config = dict(
    experts_per_token=4,
    router_score='sigmoid',
    balance_loss=0.00019,
    init_std_router=0.0313,
    norm='rmsnorm',
    tie_embeddings=True,
    beta1=0.95,
    batch_tokens=[32768, 65536, 131072, 262144],
    train_tokens=355400000,
)
Below are experts of layer 5 (counted from 0) of a mixture-of-experts language model. Rows are named router (the router's row for the expert), gate (a neuron's input weights, with its number), up (a neuron's input weights, with its number), down (a neuron's output weights, with its number) and show model dimensions 128-191. Each number is 200 + 30 x the weight over its row's rms, rounded and kept within 0 to 999.
Before each expert's rows: "mostly gets" lists some tokens that are sent to it at least half of the time. This comes from a sample of Wikipedia text that the model never trained on.

# expert 35
mostly gets: "received ", "by ", "without ", "million ", "directed ", "awarded "
router,250,158,194,165,213,226,162,213,183,191,166,225,235,242,160,178,209,184,230,132,171,228,202,188,236,217,213,164,220,210,220,196,202,230,228,164,191,187,213,192,151,159,190,188,229,229,181,200,179,208,203,202,171,259,205,267,214,211,162,250,227,250,200,203
gate0,167,228,212,180,177,207,183,176,214,208,182,210,160,176,214,228,200,223,198,174,180,206,245,193,247,273,197,167,207,209,220,187,174,203,269,171,179,154,217,173,156,174,223,183,242,166,190,191,161,252,212,199,183,274,160,211,197,194,247,249,173,218,215,228
up0,200,220,149,226,212,218,203,185,210,211,191,246,204,171,216,239,221,144,220,216,224,241,212,200,228,229,211,150,234,223,213,203,229,201,167,167,144,157,191,211,164,196,199,189,194,223,115,191,201,190,196,151,233,166,199,242,151,205,213,194,212,209,189,165
down0,206,151,159,263,165,158,201,154,177,181,205,207,158,249,159,212,241,202,165,176,177,232,176,183,152,162,197,198,189,206,204,212,219,202,182,239,129,211,232,216,211,153,226,217,198,193,198,236,141,190,191,260,197,254,245,229,235,217,170,258,240,210,203,216
gate1,205,209,224,148,237,158,180,168,242,168,184,192,227,231,248,212,144,218,162,240,200,211,203,218,200,212,156,208,161,206,246,208,139,186,206,218,196,238,214,217,181,183,157,170,157,112,180,204,237,221,161,158,164,197,202,262,156,240,182,251,237,176,204,200
up1,188,199,188,245,252,175,181,206,240,183,131,211,208,127,198,207,166,148,203,187,216,174,187,159,178,246,227,214,176,196,204,203,210,177,204,176,196,165,162,205,182,200,223,224,130,181,245,178,212,195,159,254,198,180,257,203,206,188,219,171,150,160,143,170
down1,196,141,196,186,225,215,197,184,153,225,218,170,166,193,229,170,202,179,210,190,220,155,191,213,221,133,182,158,229,202,203,236,263,166,238,209,162,239,234,203,233,185,266,212,226,223,230,211,226,195,248,227,170,224,205,177,230,245,179,231,214,192,187,173
gate2,140,171,209,171,132,158,217,198,219,229,189,234,200,232,197,183,160,142,230,194,245,185,157,189,213,228,182,192,196,275,136,189,186,204,229,154,245,205,212,210,196,138,234,218,197,198,125,182,173,191,231,184,184,183,143,169,196,158,257,200,178,202,163,181
up2,232,167,222,139,215,158,156,194,159,180,204,129,195,200,170,242,138,243,169,170,131,195,200,242,188,188,225,221,234,187,220,230,230,233,233,216,225,190,206,232,205,210,209,232,228,229,171,223,214,225,180,192,234,249,170,227,166,228,123,189,256,186,180,197
down2,224,167,219,196,233,219,228,237,209,230,152,180,231,201,142,190,245,191,210,244,225,215,170,241,229,193,294,204,181,239,220,218,216,195,178,236,167,191,194,246,229,218,181,195,184,215,229,215,181,263,157,224,218,236,202,213,208,217,203,206,176,203,258,233
gate3,210,104,137,168,163,187,181,142,194,218,228,202,186,198,138,198,253,208,176,172,180,229,164,246,194,215,181,173,179,131,149,195,282,200,168,256,208,147,168,233,177,158,206,244,210,186,202,161,205,155,204,232,211,216,224,205,151,219,224,150,215,190,200,184
up3,222,178,184,254,211,203,199,187,167,260,219,163,230,236,143,172,174,247,195,204,247,195,190,148,249,203,163,214,236,197,215,162,203,191,240,168,209,164,250,260,231,208,208,190,279,159,167,156,244,219,186,219,200,219,239,271,141,218,189,212,179,188,216,145
down3,195,178,236,176,228,201,260,239,223,209,162,230,206,160,215,155,232,155,195,213,176,213,215,198,159,205,164,231,182,263,186,254,175,186,186,172,196,175,204,161,208,240,180,210,164,179,229,237,146,169,213,163,176,259,273,200,218,168,273,278,174,193,225,250
gate4,171,163,223,243,200,206,208,188,165,163,136,246,135,216,228,215,180,239,199,235,204,282,124,177,204,177,207,202,184,188,238,187,176,193,195,176,239,205,189,176,196,216,155,200,208,168,217,194,182,207,189,219,175,217,191,243,259,201,232,239,210,217,191,176
up4,177,208,203,189,205,197,257,247,235,190,187,196,206,209,233,179,210,204,204,220,182,165,197,248,231,186,215,220,224,185,218,177,210,157,204,205,216,213,200,202,205,206,254,195,204,155,232,148,226,223,219,201,184,174,226,219,173,255,198,227,148,208,201,151
down4,202,252,177,222,239,235,237,181,246,208,211,196,212,241,215,203,221,230,200,214,181,199,208,205,229,161,215,187,233,185,227,262,200,214,143,252,173,231,124,266,228,200,201,213,209,168,242,189,218,208,186,235,246,185,172,198,172,183,224,236,205,188,196,155
gate5,238,172,165,181,187,204,180,186,206,224,199,230,212,194,217,208,202,212,238,229,170,213,220,203,183,201,207,181,201,201,213,186,227,245,178,195,202,221,150,227,229,202,200,199,202,183,250,230,200,187,164,190,197,156,189,216,225,252,208,192,192,219,200,192
up5,195,204,145,248,171,215,231,202,245,237,172,201,228,201,220,191,243,227,254,162,205,172,246,237,203,210,174,201,219,230,181,191,199,198,205,185,164,246,237,211,152,156,241,177,213,173,208,218,203,236,174,206,208,168,179,157,229,209,234,192,223,186,196,232
down5,174,221,223,234,182,176,208,202,190,183,201,196,230,225,189,223,185,271,219,202,208,187,192,162,256,190,204,191,139,209,222,178,243,228,151,171,234,179,158,179,186,223,217,204,192,231,251,244,203,181,102,187,204,188,196,152,232,230,177,190,195,201,210,202
gate6,226,216,176,179,234,162,193,182,248,181,174,164,226,176,235,186,165,224,159,191,232,263,144,182,197,262,191,223,207,229,169,155,145,192,202,216,176,150,179,259,133,269,201,210,239,179,198,207,183,147,224,257,199,170,229,215,137,225,270,216,206,228,224,198
up6,184,237,178,230,262,222,217,193,146,173,188,243,201,172,198,200,218,212,185,214,233,251,190,149,189,166,190,167,181,248,198,228,197,173,184,229,250,162,216,230,222,204,176,176,183,220,210,171,213,201,141,180,206,187,192,214,169,174,198,160,197,222,163,220
down6,206,196,195,209,223,208,172,244,238,167,189,176,188,238,181,191,226,163,239,236,138,170,144,168,174,217,213,220,186,223,254,216,210,210,188,209,190,167,203,218,228,196,226,175,177,256,182,171,174,172,228,249,181,231,196,203,234,242,165,185,211,204,180,170
gate7,133,203,128,200,166,214,142,252,200,183,190,225,186,200,207,193,172,166,288,169,220,166,230,202,116,208,203,199,240,217,208,258,284,244,236,252,190,214,164,242,194,209,217,225,209,132,212,218,191,180,270,221,164,191,218,216,167,194,200,191,223,202,181,239
up7,187,193,206,202,174,192,230,159,178,218,219,212,187,205,188,208,166,235,222,208,263,246,204,204,201,195,217,230,211,251,211,204,176,240,202,213,168,209,200,192,174,168,216,213,145,198,222,188,180,180,190,212,236,205,201,202,207,177,250,193,172,179,179,198
down7,226,227,201,210,195,199,217,141,168,181,159,185,237,219,211,174,219,190,215,195,188,238,199,217,201,215,119,262,208,173,108,199,223,170,216,222,234,186,178,221,204,242,161,219,256,162,169,241,188,153,222,248,232,157,204,206,210,219,206,208,129,172,203,183
gate8,203,272,176,202,214,186,231,213,201,238,153,230,191,224,164,182,206,217,206,256,171,170,233,183,231,205,177,142,212,161,180,155,210,198,155,177,190,209,147,245,221,189,187,195,186,165,213,176,189,175,184,193,234,194,173,197,171,262,225,193,160,226,209,160
up8,204,219,146,207,221,201,263,173,179,238,144,191,196,248,194,170,175,198,142,194,172,180,206,183,180,229,260,221,183,198,225,201,228,188,235,212,250,199,173,257,145,233,206,189,259,193,197,231,240,235,144,174,178,275,218,176,216,226,235,224,191,218,208,189
down8,135,205,172,225,155,192,199,159,244,215,221,208,177,159,193,205,186,230,157,182,264,174,140,113,163,213,146,241,208,143,236,224,179,179,196,202,205,223,196,175,201,219,194,183,267,180,195,195,205,209,194,185,267,145,196,157,214,198,211,223,175,178,201,193
gate9,167,252,227,175,197,251,157,193,184,134,145,235,246,148,155,214,204,162,245,187,211,201,198,160,234,194,244,221,177,200,136,217,142,200,186,235,188,152,248,169,166,264,208,214,223,224,208,213,194,162,199,188,220,239,207,247,227,153,244,201,153,226,191,205
up9,216,151,250,200,201,136,164,197,149,211,185,244,206,219,148,192,169,218,234,164,201,175,138,228,194,234,157,198,202,223,194,226,168,195,160,238,192,193,171,182,188,242,215,167,178,220,164,220,230,215,224,143,203,158,239,214,228,169,175,240,243,223,188,252
down9,136,166,229,178,197,192,247,169,156,199,188,137,194,211,214,250,176,230,227,125,193,197,210,230,224,209,168,258,201,165,157,215,197,192,243,202,202,196,155,178,185,190,185,155,141,196,199,233,203,179,214,203,190,233,215,198,192,212,229,176,169,219,183,248
gate10,180,197,218,196,219,188,168,187,200,242,241,192,164,188,238,168,144,200,206,226,256,217,221,237,189,230,116,153,179,200,201,157,209,174,236,209,178,218,274,215,186,159,166,227,199,163,174,256,127,190,223,154,202,214,170,203,233,219,220,155,225,163,187,176
up10,210,192,154,230,164,228,185,215,175,210,196,190,214,183,178,181,168,201,232,205,182,186,178,156,184,184,226,192,199,200,209,151,167,213,172,246,187,171,199,170,230,223,243,193,257,176,181,225,216,170,195,200,161,204,215,166,179,137,261,149,196,213,220,213
down10,272,172,252,191,222,227,239,186,166,218,170,154,238,179,154,228,234,226,195,188,222,256,170,222,225,218,205,253,206,206,140,232,178,231,172,138,185,247,232,183,235,170,195,222,189,222,210,196,156,186,191,207,212,246,242,174,147,199,206,173,209,195,245,211
gate11,163,209,190,257,168,186,252,168,173,241,167,192,224,196,240,145,167,192,209,170,185,231,231,207,201,209,195,215,187,159,188,173,263,184,187,204,168,216,200,223,193,198,240,202,196,200,216,203,161,209,175,185,199,153,155,221,129,228,203,217,249,180,167,173
up11,220,238,200,220,220,146,213,149,214,178,228,199,189,172,191,144,162,201,219,235,208,209,240,188,204,211,211,153,191,210,215,220,252,182,204,195,197,209,165,255,252,225,167,201,226,212,191,195,219,171,191,211,188,193,174,240,181,191,180,149,177,120,176,248
down11,220,167,208,208,183,178,152,210,175,175,246,225,211,253,183,208,202,186,238,201,261,225,172,183,213,178,208,213,181,219,193,176,243,165,209,124,214,243,177,184,232,184,224,181,212,216,241,132,150,215,206,230,227,197,167,179,193,161,185,187,226,238,203,145
gate12,133,216,200,151,204,200,170,205,224,183,180,185,186,249,182,169,189,200,239,215,188,216,224,229,197,173,203,203,250,187,190,205,229,219,272,180,237,249,176,200,191,205,158,168,198,137,189,218,208,208,173,172,207,205,196,166,272,183,207,195,196,222,191,239
up12,162,188,282,219,186,222,199,186,127,200,188,229,237,164,192,188,178,228,189,168,216,182,203,187,229,207,189,186,182,204,150,177,215,160,225,221,187,218,243,211,214,165,204,208,205,227,174,237,217,211,246,200,193,193,219,205,201,172,187,280,193,274,176,222
down12,176,216,231,187,209,202,209,183,229,209,197,190,187,231,156,197,198,211,230,239,201,190,227,170,205,160,233,167,216,263,191,125,217,170,218,229,236,205,215,162,210,208,241,229,198,214,172,207,171,141,183,129,134,160,183,179,197,167,185,204,221,176,222,187
gate13,237,177,150,168,182,176,95,186,200,204,235,184,175,206,154,195,212,231,179,231,217,230,233,225,233,147,168,192,247,202,191,143,206,236,230,124,180,207,206,216,159,209,185,148,212,215,200,211,195,220,196,220,232,154,207,202,179,210,183,251,189,184,201,213
up13,150,208,212,219,260,178,219,247,197,163,184,178,231,173,165,182,188,186,206,144,213,189,144,208,180,188,226,233,130,200,205,262,170,187,156,208,265,153,208,169,145,241,246,196,225,219,175,194,185,197,226,191,271,202,174,204,233,168,178,216,148,221,206,190
down13,212,237,197,178,186,227,237,200,191,215,185,224,230,196,250,195,194,207,122,202,187,255,218,211,193,208,186,172,202,228,178,237,235,193,164,187,197,183,224,224,202,221,196,203,188,200,181,222,201,153,165,167,212,223,162,177,178,154,158,243,239,152,196,200
gate14,226,160,176,203,197,191,210,226,207,147,235,177,261,164,233,235,207,239,182,180,148,230,231,168,216,179,164,210,149,215,209,164,204,233,199,152,175,234,201,216,190,199,155,233,229,199,166,179,165,229,216,197,210,188,227,191,229,189,216,153,233,214,193,195
up14,156,193,208,199,232,208,143,248,182,224,172,228,136,193,183,239,211,101,221,161,233,186,193,201,269,238,212,155,176,223,164,180,154,183,139,186,185,179,210,202,162,190,234,171,222,209,197,163,201,166,194,192,211,192,203,232,187,187,219,126,236,183,198,217
down14,203,220,142,211,203,196,158,204,229,200,206,154,187,109,189,160,205,158,182,266,220,186,264,213,163,280,200,204,216,207,168,168,196,208,215,245,247,173,214,241,171,146,235,196,215,201,168,237,221,157,274,182,264,219,243,232,184,212,260,180,202,185,157,197
gate15,200,197,191,242,175,180,227,225,169,164,211,206,239,177,203,162,206,222,224,155,180,153,207,215,198,206,233,221,191,174,207,221,214,237,150,204,222,235,192,224,138,184,162,177,196,179,163,206,234,167,152,181,194,230,231,124,136,181,142,270,229,200,242,209
up15,190,233,230,232,226,204,198,174,146,183,206,179,201,198,197,181,230,271,230,189,186,168,239,208,218,198,199,205,202,239,249,256,242,207,233,226,170,195,220,161,210,183,195,175,242,264,145,185,147,168,140,224,203,207,205,146,219,180,172,183,199,157,197,182
down15,152,149,199,197,220,213,147,145,226,187,165,154,186,233,189,217,150,214,162,199,222,177,182,197,208,224,247,202,197,202,169,232,190,215,150,211,189,183,234,223,165,252,216,195,194,183,251,234,218,187,211,219,217,230,218,169,261,186,239,201,226,216,195,189
gate16,226,177,177,195,239,231,158,178,150,154,189,207,221,232,243,164,173,167,189,204,180,192,158,226,204,200,191,201,241,221,181,188,232,179,252,249,159,181,257,213,196,187,197,209,246,204,193,236,201,277,227,243,214,181,208,219,196,235,207,231,158,194,201,192
up16,217,218,202,182,172,199,182,177,186,222,229,131,164,218,198,230,213,200,187,151,217,183,133,231,179,218,225,231,206,233,224,149,204,230,189,170,166,245,180,166,192,211,192,158,177,201,252,199,187,203,181,136,256,143,197,221,167,160,192,268,151,202,200,212
down16,211,218,185,211,222,152,221,189,151,257,179,157,194,231,222,184,188,214,202,159,199,288,193,199,212,161,160,222,199,234,175,198,164,209,193,161,167,204,222,230,189,208,242,205,175,212,182,214,161,252,213,192,199,177,210,174,185,224,253,217,202,256,251,160
gate17,220,174,188,212,185,263,183,221,269,148,256,180,260,255,174,204,214,197,180,219,167,203,223,196,175,222,207,232,234,173,180,247,223,193,193,195,143,171,194,188,222,246,211,205,189,225,218,195,163,287,201,228,165,249,163,174,227,179,170,155,252,221,209,189
up17,195,238,182,221,175,238,175,188,228,176,166,210,206,212,177,215,189,203,176,213,219,214,233,238,219,227,184,173,277,206,204,153,169,162,175,208,180,261,199,220,185,191,270,232,195,209,207,225,192,239,196,229,252,222,263,173,178,221,189,202,166,167,225,243
down17,236,202,171,245,174,204,241,191,179,232,187,213,170,206,228,202,214,256,209,183,239,209,251,217,191,193,200,163,211,212,208,149,190,151,155,205,144,162,157,235,165,195,177,226,168,236,186,166,246,163,233,193,171,192,217,183,215,179,173,168,168,256,215,216
gate18,237,216,146,167,251,233,200,211,211,207,193,160,224,171,181,175,242,204,214,236,234,204,157,202,169,132,193,220,212,207,193,190,232,164,183,169,202,203,224,224,200,216,199,160,234,243,207,171,181,186,201,228,200,169,152,193,197,224,199,215,201,276,227,201
up18,221,184,195,203,198,220,234,185,231,173,204,187,179,231,224,189,231,189,189,180,190,172,193,173,265,215,207,192,215,198,211,189,224,195,204,223,171,240,220,196,185,220,135,185,196,185,210,264,181,196,191,226,241,150,158,218,193,206,159,172,187,216,141,184
down18,229,144,183,248,167,197,214,174,191,243,213,169,147,212,136,229,159,185,149,213,189,225,222,196,193,237,214,228,195,125,189,166,214,207,148,213,180,187,223,174,184,185,188,181,215,166,169,173,228,167,201,230,172,188,202,158,170,217,197,188,178,233,210,169
gate19,143,191,219,180,184,181,205,202,210,199,214,177,177,211,213,139,177,211,213,218,165,208,189,204,234,173,234,182,230,206,227,215,162,220,154,233,188,179,212,216,209,193,205,164,195,191,183,203,235,265,147,255,266,155,228,187,242,163,238,176,204,192,182,205
up19,166,222,256,177,249,251,229,236,235,214,214,200,180,176,179,227,219,253,232,126,196,188,204,200,217,263,212,168,178,217,147,229,189,183,144,203,210,158,238,152,159,216,175,236,184,185,201,236,240,181,241,211,154,206,196,248,171,201,198,164,191,160,206,188
down19,231,192,230,211,142,233,182,170,210,213,159,183,148,245,259,227,261,201,222,263,188,161,281,186,166,189,162,188,204,232,211,152,182,226,202,145,232,206,201,232,240,229,247,190,228,192,223,240,222,233,129,270,168,204,228,156,245,235,201,203,189,205,160,162
gate20,203,214,213,212,145,192,208,228,233,216,170,196,145,170,203,198,156,236,255,203,244,185,202,168,235,195,223,199,247,199,180,193,164,150,177,159,194,221,203,210,214,184,235,181,167,228,205,262,185,156,268,236,206,265,212,193,224,244,212,241,139,233,204,198
up20,182,167,238,220,270,219,194,185,199,245,210,212,210,202,235,162,173,244,152,211,206,202,147,202,217,204,237,219,208,276,177,255,205,175,229,240,230,156,127,179,183,225,265,178,163,195,154,170,202,226,206,154,162,187,176,193,214,174,186,217,187,246,175,236
down20,213,212,165,188,217,171,191,204,216,223,158,224,194,243,232,216,216,184,252,173,138,211,230,194,184,223,204,193,166,166,231,218,233,161,199,207,200,191,230,195,266,166,239,129,225,179,199,183,159,225,218,192,188,192,175,191,210,236,244,193,160,178,198,185
gate21,182,182,220,222,244,219,187,205,219,221,252,135,226,214,183,204,215,186,178,163,187,236,178,167,263,182,183,194,181,206,207,152,113,157,198,211,123,235,250,192,195,279,189,218,237,185,172,170,195,190,175,173,221,167,198,225,189,220,190,222,204,210,175,180
up21,195,171,201,146,146,185,193,181,222,251,184,178,151,224,245,227,223,195,230,181,220,180,185,188,152,179,189,202,176,206,159,233,207,217,194,230,242,226,198,183,217,239,220,245,211,122,163,133,181,228,165,189,221,158,184,190,233,231,198,183,140,209,201,175
down21,205,228,232,197,149,240,181,232,172,160,190,234,186,152,213,182,217,152,175,232,244,211,152,191,174,221,229,167,229,172,262,176,210,221,174,175,208,228,229,190,190,201,242,208,210,198,175,166,214,262,189,192,186,196,213,205,184,232,216,251,237,195,196,202
gate22,121,198,168,152,220,216,198,187,212,149,184,178,238,256,176,232,232,255,161,165,149,230,219,170,227,208,189,199,201,204,231,175,191,196,193,159,183,204,215,210,212,168,169,220,261,219,206,200,236,205,210,210,194,208,210,240,200,247,158,216,199,219,194,183
up22,217,213,159,146,247,179,200,153,159,144,162,124,211,193,194,204,245,144,168,180,187,253,154,178,204,217,226,254,198,195,197,228,199,179,170,175,220,177,203,232,170,224,215,206,258,250,201,217,160,134,208,226,208,208,202,149,209,221,165,169,174,226,181,216
down22,204,227,200,218,190,189,161,194,236,240,220,156,245,176,184,175,236,216,186,173,178,182,191,207,240,205,226,223,260,252,179,201,182,209,218,179,202,194,215,220,125,208,192,218,179,195,180,145,151,173,205,158,227,196,205,195,186,208,227,213,186,177,186,231
gate23,187,163,196,244,200,149,221,209,224,239,209,170,217,207,181,180,217,193,248,200,242,205,194,203,237,188,219,213,165,187,192,186,165,225,171,152,214,206,164,179,267,177,200,206,198,216,212,177,192,185,156,211,194,206,160,182,170,205,171,249,249,250,231,250
up23,169,200,183,141,236,165,206,184,220,199,195,202,152,248,230,236,200,195,213,187,192,191,209,222,218,189,233,177,164,271,232,200,253,185,146,233,213,249,240,190,185,218,220,220,204,216,190,240,194,197,225,187,227,170,215,160,207,146,214,185,200,206,187,163
down23,240,100,204,231,233,198,205,195,179,209,252,228,185,166,213,290,206,205,233,201,221,201,170,179,193,200,205,212,159,179,187,210,186,183,184,196,189,202,165,209,159,177,171,261,196,147,209,187,177,187,237,182,215,175,172,223,220,247,194,184,227,200,171,257
gate24,245,232,229,226,227,271,260,185,129,205,142,249,197,220,203,196,189,210,166,190,160,239,219,213,233,176,247,173,214,239,176,236,120,206,140,178,152,196,249,214,205,177,171,219,215,247,220,147,230,176,157,220,199,246,180,218,227,217,209,178,228,236,199,236
up24,142,170,230,257,211,202,223,175,247,201,217,156,182,217,191,173,199,215,223,182,166,228,205,177,181,235,192,164,218,156,212,168,175,177,195,195,230,234,201,198,154,233,219,212,206,211,191,200,233,212,193,181,198,179,182,252,177,163,190,234,131,224,209,223
down24,196,262,219,209,203,198,196,259,234,197,205,195,242,205,168,174,235,225,215,199,186,186,173,194,165,111,204,191,147,214,194,200,149,211,174,195,187,195,217,230,217,200,257,251,188,255,232,201,175,191,174,207,246,205,217,157,228,210,224,187,196,203,172,196
gate25,150,205,181,215,190,211,146,172,234,151,196,194,178,173,204,150,219,163,253,228,163,183,189,201,169,137,265,185,192,198,179,169,245,148,176,222,207,219,160,225,232,220,188,226,213,180,193,206,236,148,189,165,200,169,224,192,188,204,244,261,183,152,219,217
up25,202,196,222,221,232,227,228,212,272,193,170,182,243,205,234,211,210,185,259,158,156,208,207,182,253,145,227,222,185,204,275,178,240,153,245,214,191,227,193,189,216,179,188,218,221,205,223,172,180,189,196,187,249,156,152,215,237,180,190,206,201,191,260,189
down25,241,258,218,189,204,192,213,178,216,158,210,223,192,200,268,231,224,266,208,190,163,201,196,236,188,170,203,198,192,177,179,192,200,226,171,159,214,204,186,186,176,209,219,199,197,269,192,196,197,233,211,186,195,217,152,206,182,220,226,211,185,176,225,199
gate26,200,269,177,209,210,238,193,221,208,174,185,189,209,241,148,234,223,180,191,246,181,208,201,211,229,199,206,211,207,211,225,177,197,184,220,221,222,222,177,205,145,175,153,202,205,239,188,180,202,192,159,187,196,228,169,210,237,227,208,210,193,208,233,235
up26,186,207,189,212,209,190,203,154,226,145,179,189,199,217,186,205,199,166,213,158,238,202,207,174,164,211,227,232,245,199,262,213,209,140,199,232,185,257,160,212,262,227,148,231,190,191,228,211,209,238,230,238,222,238,212,217,183,216,194,205,200,205,246,216
down26,190,228,221,185,199,206,168,268,208,175,240,186,224,208,211,150,175,231,231,253,183,159,176,190,247,196,185,246,209,231,293,220,227,245,197,190,220,169,206,179,196,242,222,232,171,159,181,227,190,197,180,203,158,216,215,208,196,201,143,155,224,168,224,181
gate27,179,186,234,250,178,214,208,248,283,206,182,128,245,233,178,156,229,184,189,168,208,195,210,209,202,246,176,169,166,184,252,157,187,206,222,189,238,256,218,254,228,232,153,183,266,126,240,205,235,191,208,188,195,190,203,176,164,200,250,168,231,204,204,201
up27,217,169,191,158,157,215,159,204,246,212,218,212,190,191,216,232,201,194,224,195,156,237,190,177,243,220,178,242,152,218,215,242,180,193,208,169,199,223,167,178,228,193,207,190,272,272,209,183,233,189,264,219,208,176,229,178,216,209,180,171,210,227,192,246
down27,228,191,169,150,170,214,146,187,181,227,235,218,151,262,143,204,228,193,171,240,211,227,207,237,179,196,200,193,208,196,212,238,222,144,168,258,189,212,168,214,207,188,208,221,232,177,181,180,197,190,263,206,183,218,197,168,164,144,191,211,224,186,169,202
gate28,151,202,175,190,183,161,155,134,234,221,227,181,205,227,187,196,200,199,167,149,200,178,180,208,167,262,178,235,232,195,245,235,213,156,202,210,202,147,227,266,208,261,204,209,248,171,205,144,204,171,203,238,212,168,190,183,203,164,143,146,213,193,168,166
up28,182,205,257,211,228,164,199,185,191,226,181,198,187,191,183,223,238,177,223,207,169,171,222,209,217,196,184,185,189,202,179,208,215,191,168,217,234,233,206,226,211,201,260,173,236,211,168,236,144,228,165,211,204,172,197,190,187,184,165,213,227,241,187,190
down28,278,140,242,127,147,177,244,226,191,205,191,190,218,140,172,185,221,229,131,167,199,248,203,193,208,193,174,176,175,166,226,228,223,243,222,162,204,172,202,218,234,209,180,251,120,224,156,135,229,199,234,237,209,177,204,152,183,199,232,194,232,187,205,180
gate29,218,204,189,213,143,218,174,219,201,201,198,172,181,193,163,175,255,179,198,193,165,188,225,193,201,218,241,184,242,143,164,226,188,183,201,176,249,184,154,174,216,200,209,228,206,234,190,165,223,241,175,222,229,193,175,191,177,187,223,233,181,210,231,242
up29,213,207,184,210,257,216,184,190,203,210,144,197,208,154,147,232,136,236,211,201,190,194,229,212,150,196,188,222,273,193,194,222,206,143,172,226,208,250,228,189,210,152,157,214,234,164,197,222,206,161,164,196,206,236,199,220,195,217,182,142,264,131,249,225
down29,243,233,207,181,225,223,191,265,188,191,227,221,246,244,201,168,162,223,245,151,192,167,205,134,202,163,227,188,157,218,201,197,180,183,242,168,197,186,212,193,215,186,212,232,190,193,157,158,210,263,255,212,193,168,242,201,225,220,172,216,240,224,213,170
gate30,224,169,128,235,201,213,176,219,204,199,193,205,261,230,197,184,155,173,196,246,114,244,163,169,214,164,239,175,222,219,163,133,195,205,217,207,231,163,225,231,208,228,192,205,235,192,214,239,211,215,264,203,171,214,205,207,251,166,157,193,236,160,222,206
up30,207,224,155,180,157,235,197,191,159,167,197,158,192,210,240,203,211,174,238,177,230,154,232,162,193,239,245,183,230,140,239,146,208,208,183,168,232,259,212,186,175,229,136,186,223,237,193,193,200,158,214,209,230,160,198,212,167,223,216,238,195,246,214,190
down30,201,255,241,143,192,154,197,253,242,196,168,234,234,173,200,182,208,179,208,212,150,209,221,186,217,160,178,225,178,208,196,185,229,178,202,205,207,232,215,253,205,125,209,183,216,260,200,180,207,166,201,237,214,230,243,225,254,182,226,182,233,164,173,224
gate31,183,181,165,238,182,197,203,207,180,195,186,239,196,229,240,118,274,188,181,210,170,169,165,176,247,231,208,216,182,205,202,142,203,224,201,201,221,193,213,170,208,153,170,149,215,205,234,181,221,278,169,193,187,218,174,208,176,207,177,212,166,184,252,202
up31,191,166,164,235,178,177,164,172,178,196,174,182,216,159,197,256,198,205,160,195,243,142,235,197,178,214,231,201,229,200,234,203,220,256,186,224,185,231,183,211,188,178,194,191,218,193,229,224,132,197,192,224,213,137,190,213,233,178,233,210,227,208,179,263
down31,227,190,206,186,193,169,195,170,199,242,225,168,215,206,205,226,182,260,176,242,180,235,222,232,196,174,167,168,173,220,183,180,250,225,228,168,181,200,207,192,223,198,273,168,179,188,236,232,193,228,259,175,204,212,181,286,195,245,208,187,210,209,139,238
gate32,259,224,206,210,188,236,244,161,199,175,188,162,173,230,199,194,210,201,219,145,170,199,235,209,252,180,192,189,121,236,193,215,179,175,171,219,198,206,184,204,204,255,186,136,245,229,188,184,192,214,238,243,217,175,232,147,217,215,174,151,203,154,242,200
up32,176,215,212,190,250,199,142,191,242,242,190,180,158,182,177,182,200,246,192,185,220,244,168,160,206,241,191,246,192,206,245,232,186,220,236,234,233,304,185,147,222,191,199,192,209,228,234,190,162,197,160,121,167,210,205,214,156,262,208,190,229,158,202,142
down32,223,154,248,225,204,167,188,184,195,171,197,213,146,155,197,176,230,205,169,169,178,184,201,204,168,161,259,224,193,215,225,253,233,219,251,168,167,238,164,193,247,168,260,160,239,201,212,189,178,194,220,183,242,196,189,206,178,212,204,177,228,221,228,190
gate33,221,155,224,210,217,181,214,167,176,214,183,227,227,205,208,215,212,213,231,208,197,216,190,185,200,234,169,252,195,220,237,238,217,184,221,171,188,259,201,249,210,239,216,212,173,209,220,210,233,216,220,231,190,190,224,173,207,193,234,173,169,223,216,130
up33,147,212,193,228,182,222,181,173,192,150,209,242,222,168,233,186,177,201,243,216,217,201,181,182,208,198,209,176,203,195,221,221,235,178,208,198,176,185,144,266,156,223,268,199,192,178,251,203,192,223,225,138,199,172,173,158,132,172,161,224,165,255,179,163
down33,116,227,162,186,246,177,183,198,191,168,247,178,214,199,241,210,176,211,213,172,198,214,224,184,169,238,243,164,207,253,179,188,196,198,160,217,180,170,195,169,143,221,190,219,197,189,255,252,202,218,207,164,202,212,172,143,228,233,171,220,239,189,180,214
gate34,182,239,170,199,183,236,207,185,168,187,183,183,221,198,211,140,232,183,228,235,194,204,174,197,214,233,247,161,202,140,174,195,207,218,184,192,129,217,186,209,261,206,205,191,179,194,167,223,198,209,197,234,253,191,166,173,204,234,236,205,194,233,188,186
up34,193,215,187,252,175,180,254,232,194,196,219,162,194,212,148,222,228,190,174,206,191,208,203,190,165,211,181,191,229,230,252,182,171,136,222,244,199,238,190,238,212,204,215,202,223,193,232,190,250,185,216,232,171,184,221,226,218,186,215,223,211,165,216,209
down34,183,180,185,142,225,216,207,170,226,227,256,174,196,182,161,196,190,163,150,164,183,132,172,222,156,225,233,158,144,206,226,204,167,248,167,173,201,223,210,199,156,211,226,237,195,173,151,228,193,171,168,214,200,183,253,132,143,171,199,187,232,173,191,200